config = dict(
    hidden_act='swiglu',
    balance_bias=True,
    init_std_down=0.0,
    lr_head=0.013,
    dataset='wikipedia_en',
)
Below are experts of layer 5 (counted from 0) of a mixture-of-experts language model. Rows are named router (the router's row for the expert), gate (a neuron's input weights, with its number), up (a neuron's input weights, with its number) and show model dimensions 0-127. Each number is 128 + 32 x the weight over its row's rms, rounded and kept within 0 to 255. Numbers have three digits each.
Before each expert's rows: "comes after" lists some tokens at least twice as common just before its tokens as in all text. This comes from a sample of Wikipedia text that the model never trained on. Tokens count by the router's weight.

# expert 14
comes after: " |", "|", ";", " 1", " \"", " 2"
router:133148071155067085123145091066167185125181125131139127170079138154203139151066102128126117148127123116158156102154148165104137095101179140174134167092154160139180172122094109099155098130130099179139127142087139106173157137119133072143116135087108162147119161202149182142108120157134150144118090132128113061152107141126092124099116122185084129109104082133147132051138192164073071158124
gate0:163127139128125128147096069149136098132152136117186097117139075123155134143127139138155152136099074189110200100110097104109076160164143146199134149136153130085104144152071138134111118144140119110183077101102085106108161159112137102223098099103091139140114150134133134109107109181139135095122083133122137137115102223121121144091064098142073108088108102082134194157111166189141084146058
up0:119134165197143110130093116173192123189133112069113132148121130110094104117171174149158105064134119081119116165103170088155131192088101132124092166090171159165129173141168168101143104177111151143166106119195176124106158096136079173111190166143110133104148100166111146186174122112098139139143169120150146138174126119122099173081148140100095184049124122091139096101122121110167168108156
gate1:144136142179073110152184119114164163129211169100136130132134094121092101123083135115133177131094079184107148182106088098111138114097192095117107159122106104157168188100107153160149116148166142080133176109129120180139172097122173031232074107146092127150132145157158150162111092137094128142126131107146143116095135132070122109078100099152138135127162096127096121144139129052142144140124
up1:176097143112097115135085119114149125144177144155135100135048109136108129152002172152153094095095117119096150096124092145105135134100140150119095081146078111177148119188060126097176161125152147149117168092182151189087153101133146113228119158119147134136134122127139134088087090144131124116143106111093177127109144122110122191136125131172091106164152087106039137128133155102132094120146
gate2:107121127144092121101163121123120134176131165116111144130161096148174184155094113143196203101156147122125158174195137097168098077109175136136173160132124162157126105139127137153155083104169076172160092115148111157142100158167163137175041125049064183117140105160139172118140138179115133087076089126129113143144129146113097126145129109188180111128123082107134136111128162165121113203087
up2:120148111155105196112233167110168090162128099143096168161128076155116167092137087140098156095121179138155093088126162177127173144184097115119110117098128096140122082122150080109130084145106065152093098160057102087121107181113112147166089138074095204133156152110129126171109146115138186100107141113206116127117133157084128123113126105118106163115114198115132156148178100120105138104136
gate3:142092129172128102105094117095146169128121116158085120112078140172082158107069138126156192091190174110161225146103100111106114069112136094116112160130129087148062100126129121114112119121150073142140130090105074122098176156157176137129115117169059150168149162126118111135139159165160185089117096169068142129118117075120148153190116101098125159109123175070138113156113136150126098135051
up3:140138108143169183165105131154100172130117092183193100133117093086118135116135130112166115111205115164110160172092093087118105118142146114152180085148147138137095095137104146170131091091048135070091138151094128125141156123161061120081134159171142070124132070106111103124124174138109139120106191124124177118111177106122186174170093083100199106101114139121148174121085161125189106096120
gate4:146098131109065085160110121094057160128118161090111110183123122157084146136155156165162075108148104128115158114153136072096132144044188123154126148138157132149152089121125144111067129163119127078182098105122128129134140119125079070183072152118142176171129149186138127129092118179114139082104067108114158166097090149138147111104136117162146155139137065126147138153193178140073056132088
up4:151105137157118170099130114189161069095088160130101133148139164141101125109123187145123174091039100127142114144172136121175115163123118149107060118156120179165196143117158137151070076129167160149105093112116123109181140062147191105141152141114117117135093146108123174077130169156128078121144102112155223067137113166183156093129108128177102139087135092139172122093103145140116106163124
gate5:150129078138151103133138098061118125131129101133100060153097128089124078197110144111178151076095123105145113159070113111119134123194119146180118102105126151145125159177137149131097077111130090115197135078085131138141152100128187136163157116083137089163213110209159077088146159140147125159121069116129120112128124123122115127121074080182075118176127083127175107166101103150117103130080
up5:147091179129108099102109082168153183093120177065152149100122100114136137108155099109100086113151114107136125108135105131119087115089105110079186116143150079065120072127109107137152124118197120166117109164144091194156098094129097134148140100147155056102123167132149186155128135057135099122124174128072081139145136077088122155210114133055110089144151112151089132103083177090147155156145
gate6:090075133118108115128147174099159103143142146180048116120099086162151176175072107138203114127076182152099128140168087115077090089155118124126118137112124127118127168052137108085143149132112134140110150127071129105156141099123119129181096127083122142148128214081102118090128143128162168089163078102208124138110140123094066120055092102132136115110168131096091118168145130104140084168105
up6:152126177067118130157141123206164151054131125132109082143079109157184109212126100127133066094106190144124137130144119172153163086160076127114141091111138123128144081088111110058179124132135150113078136175117177121118159095112108082126112127165126193163115153058130110108103152144139103103177172147155135110147144130116093097115187147082084089115148150140096099093150118139156123199129
gate7:149129112157086089163172109159129135107124150108121107087120104190095112126125091124134151115157122138153152145147164139089118023133147130180104195108146150163141131151090140115138116165118127093101167106156122138114120163104123107140109099087071171125117214195100154126173099160151138138182123080151129129130094250122077070143078077127095117129134090118076135105133116132131079171092
up7:114112084114129135090150119114113084123100113149074101136154170101110132144087151174100145138156154169136124086158126151110114090157056072103094069108101117103102160093125078085155113109121124120177088153083186108126120148075107147114140113055124137140177087119106114154089144103128129058068194113191132072124164139124127143155150139104076148074081097178160165212102165131139144124141

# expert 4
comes after: " |", "–", " (", ";", "19", " 18"
router:158125123101152110053202134129074174155137171170143147107103167118133132196076156089193195095113148112131173112151127126108131157159086118132068115119130105115134088075076128156158131089122138145106060109113121184083125139083097098146196179111117120101137144094127124145164128099121143116138122168136202132135094132145131098154153116051121098091109188081153158095106152145139171106082
gate0:172104099130137127098162144158129126100174121156055139104143102164064112208170158107125166126155161152180216115106128107098129083150084107145118140117131115148102158093054069129081148107107124126133101093126103186132119135122169129140171146136163178192128132137127167121149116097176162091151059124089182123144119170147086122128126110111082162091053165111079129080093121157124122163136
up0:077143198121153151140132126137129081124110090100141149169173134093173193070051165129118135142109138102097135132135107150095191122170119131156083100125141158135148133145151148127111116150163175197152152144128132157127152112088177144164112151122151113102161133064148084091107044130157100106187112102170134078118139059127082186131124083193121057122132090134122158167166151131104147130171
gate1:108080100157118122163117169120102090115073137164083137096138123155079196106162141080129180064180230091089087160150133113127142173137120104140129110116110141123126123116092138118067125118083117085184134108093139168159121167104114117183161102093142145183144075156077135165140143102166182079106117127226118132152097146136092134132105068104128144073103130131137102139158128162109120130094
up1:193121101132165172106154128147127140107082122141093148064075134159102139165121128131119116098141141130119159155136130112110161091178123130133078140049113165160184136119109109093161140109171090129115097118061115146120079142076083121137142163193095093126169174119145176152170112115160159143159163172171128170110060192140098159133176114070069156070164154097124095116107149097097136158077
gate2:120103170162160186110158101087068098157128195135074092133093106172138118154140155129136148056107175148108193101107196094134137082166131115153073156117113136084129085084089112074135166120172101103181109098093172148109078145124098084171111167093108135077121112205122157135134102082084117109177110128140137113121089139112117107147138088120108113120125192146166099139101085144126110132076
up2:095109137109120142164177154140082105146157141096112061136096138123130104106187114186118122131149081109184193089142189167124123113096174059151127150135117048123138118104183079160100174112133139139147086112101126173164137104141162094140064102148110210151114135139151126023128129172153138137101097129138146127147077159068083102104149106146120139109146102085100152151131140090172143156146
gate3:102117152184143070187142206133111114074164152159159176145124095117113169101125126111165208080119142134196124121142112143146142120139121166150151149110147118084122150121092072155154081121143110118124093118135100074130109170106160138208072084134108118106097158118083108096115149162131248141139149056163179129107132088135149144122093149154087115104100133120146152098117122072094135123152
up3:106187132165174206167138118111106116130069160129140157106121102114070181153093087109069141018169132153122111087165124123069144145141102080155117134172129113145136134170124116125187112118118112116160075159179120145106156155154119117125090136119079093127107141137151134118089160130151181096136133091148139206198092124186150147152169139125112154122136133095127090078111101129116176086070
gate4:184117107083199165117080122111164149133167106086163105132126104167163150123082149102083206119168098114149171100099137154105091126139126152163110174124117050098135131107082073113157099061120143165086098108101084134152079153108169119096138162160127121136149114138126144088117140074132117148120153163057088164147123201125113173127118095068149080157070158097123138113059131136116160129110
up4:049100093132110088165066097152116110163146130139102097200086139088119158140184118157064075146114162111116115109135153149132088140102128121177191089095122225148130127147155146106166131119101127052122148135135153165083147128096121122178073164090127159127098094110086146115161161112097110106139107132105136125111146181122086139153140097210141139081092138205136113160111113166162091125137
gate5:104131103058077102108076136177152139129095163138133137070127108165126187152146104091119124096149137113053106119089124119191094129150100168115158078118100119113092105102067093154078085127154119093094114119092135082118106078153093121078116129143150103089111133143188110178184103073114175192188075184138140119136172109119110099174094089106162107169098098114156140124086131124136128081120
up5:143143087168150111099128115090132104072142145188121144132129168188171158079127140150102107136113184144119101094133126134113113117148149170134111111134132181111130103046125133093060195153187129148095066121147156147069171161111111151145099149113164125113073194081102202145124164128068119091127181137075119090133088102172129091153150160150142111141143166211118135146121103090123083122147
gate6:080181097125119130154120144102072130150074137135156119095148131145077118100109136143124224107187194119143129159130040093120162123151107186120120163119180105145095153075163094132129092104113141136081097136076126100125151190110092128163138129097085089136132110125074132155124106088086152130166158106131112134114059196106131168186152088073158094069114131075120125110108117174113140125119
up6:138125181128066121144157129147092120145150106140128129080115141125105147130139107179192125103160093104087086166130190149157129080085110043141093127111117092094099161121107129167129170128145142101142098120128152109136143075088120131082100155165073178131119110195182150116086114133192123220123124117147159104091142150145107128120111133072113191127155086093078101084119120086075142205138
gate7:085088141145111123092148097094118141109122115166138126135110124138132128122158153091135140053152158158117213118168146136152158172124135127145073165153120122072104083085111159168178089130184183109153136101157177151054108118077117077137073134138103145106066139146102119144134122094051114120164151165139116140085108178110108128094082100092151108125150105121127185148094166116204200126084
up7:153120157122177156108129150048128168134169138157144078169157156159098075132107128134110119134148128143115102089117100197149109133100146136213136080140116101190130191106143131105126142085131152157136139086125046163145146159130112164115086152149100135089157137121135171141145202126175166158096129090120095114089136115172109191109148191160084092148215153162133127072152091167116117144132

# expert 12
comes after: "\n", "\n\n", " of", " in", "'", " for"
router:157117138166127135114134139153119112154170052154110048119148173132094179093140054093118131089191197108110121134103107141103169155101115130084180129134076113126128169143150131092110090107155132136141101164127135113053111148103085160160095112118131131148081076074157134152104186143043166094176151089124152125138157166154133143101141139106152115138162122143181081131146082119171151146204
gate0:132020160166170092104177154116180093137105130109126114129110115124122163123126150104163193131146126116099122095100081136135116106111080153116131115082087167135115150152071152131163117109053151091104173116162117181137142114187210149174113125128116169094143172156135135112138174123170158071101093085120099134087138115106128110127146159122120151214132150103105128070106160166065101162085
up0:148092127165165098078142162117107090103152103143135085107121110143118143103166163125110153051139206097115100097151198140064172135096097061159141103111136150165130123126119109128140117113085156069143116134134153167147172127147132180179148095177091106160110108152155195095113146102175127189112108077113149105114122142145110093106168135084168193115118167128098113140155133180055148196142
gate1:135132091136196090128155125182180105133121116169179097167127149160146141133132115125176117111109102141123139129094079154134051121099179237208169105086141113149090068119090124153169043170149125129120109104108137102122131141090133159087121150122150066169161115175110125098142142142089136117093139096121096124149138135173163101111120132045169097113153098170146156099107128175166112108115
up1:123186150137087129106087121146132127111152130077110126154112084120119112131109150110112129166079151140211036137131114165163162124166046136108045100112092142143151209139136074098126107138058125164166115143072084113179145123144117147065189122114151157109138151122132161148089091104081140060117097188125143103108106135112123121134125090156097165098102130153080137183126163114132119118141
gate2:104074107116164078224181156099104085147151107140068134167111154126066087100051164122160111123152109122120113138168104147106076094126123153160067137154068119170100144148122107067065108156109123097140146117171095164148159110153129167136056095141073128107137148195109100098151127179093136094131113150137113118130101177174119141151132130156124121069189123117115167113141071133152141124134
up2:116170092166144140153155172127132078195123143161107073080197121177136176130164138152121084091129144122134055105130086130110155094140134106186153129128102142131135158117139101081215112124169140110175090139122115121096115151206123149148068129135100174131090117132177120148113154140097081134137118101140129129130135179181156103079161124088163087137204133085191128103189092106117138164154
gate3:116036126099154139106152103146170142145178139091170104138102125126148144153104086137146157129147090133116168112110089108163083178149082137136185125092070087082115115171100096134122095153179141157108171102089190122156099157141127130191115127142062099179134096119085081144145126075161130131120161115111095164132130114125106166095080099107153092108153172109139163051076117179149181111064
up3:126162171125104168113212115140095146159190117178100118143112134119158107150136098127171106161174154137114189160132111144115149112149098150142162175136143164141151130183117090068068172147169140115166127104140114117117152128125063153196024122132090104172090073130135055157116114163127113122159096183107159128158104084148184176164102143143110187155160112132162115134160110105096143109126
gate4:103055135129162140135126139131132129126128120150132139174136125095106166103161119157147109149160185111107142070101039155166147103136184055104155158162118122122149118208099118105155098129117110126177149100148186127121127138149130167155090127093094189134060127097094085124149182152067117104102135101134177185122143152127162174053106084111157106149191096088167100175124084145115150146154
up4:138129117124111118164045157126117170129113114149091114203149121192177140151139137119098101089159143097126152127145123052104114100163142087223129179125118096143154148146098132110114141137134131110167121116095149112074164125139117193153094128137136172109109100127135133188161151170075127137135201111121162098087110140079126143103090137147140110085164045093144180169174179088190149123100
gate5:146090076163079056163199187157107106156126085184114119152090095131089134138128094149173119098151146107108118097094119113141094101126150115130084154096131089101115128074104121121114121170088176109106099127103152122123159182164115124186144084111134166166170127139150089109098181118108148123117096153142064056101087176159129096108088114139094177156155165163102085102181062143105083132161
up5:160123071101155125113175128162180097143123101106085139113085197140094084134110118166121121113136101094173156154107171165114159138098109056119123176146082124101152165160106133125065127095076158133159123150040113111157085123137171159093091115132115107126179094097125145096145150098116147040086109144130041101169147111153126175086138112110143177112112158118116159079163143107164084094156
gate6:092136107176156127124136182114157055115145154176066079118170139209060206062137102144119117096128126126104119146127154116114082138135094117152147089148107117110161205105093127130108073153130169140096116144109116147133126131107099146158090122132150151126142155116141079060139207134086172133135125078142163103107142105142091100087152133109200106146155063150176116170116101139169124084155
up6:104106135068133160185087073154135130075100116081143049154120091111149140207098204158126144162141102165074180145142172132154147111155108140104121147085140170104113070143124107140089133090140073116116109138147152111131157076129136083120216114112135145152117120141112168185120136143183066090192134181117141167149099150120122092104123130086103103119107169127098094120173160143124087158148
gate7:147047153141155136136133080134148122187145137153149094101102098135103164214107075133115140120138141104098154118176113102133081142129131119126164184124103094083100108099139143126134154128168125136109082110069176129181099171141068137112123119129114065064167057106145121147173151124103221113110146079124177162184166149129119146161107130123159102172158118115196167162134112127115180091107
up7:145064206124178101118123182098109086144127162135139111124185136210072215117178127108177063092117118117114097119125120112142111129204138128132179073110082083141147157079179118149062143098174122115096118141100139088126145125097105142117132120115101118131142105150179122139151115094154144086138140097116132080167196123098121138156133162099167115125169084123112080141138116080124132193146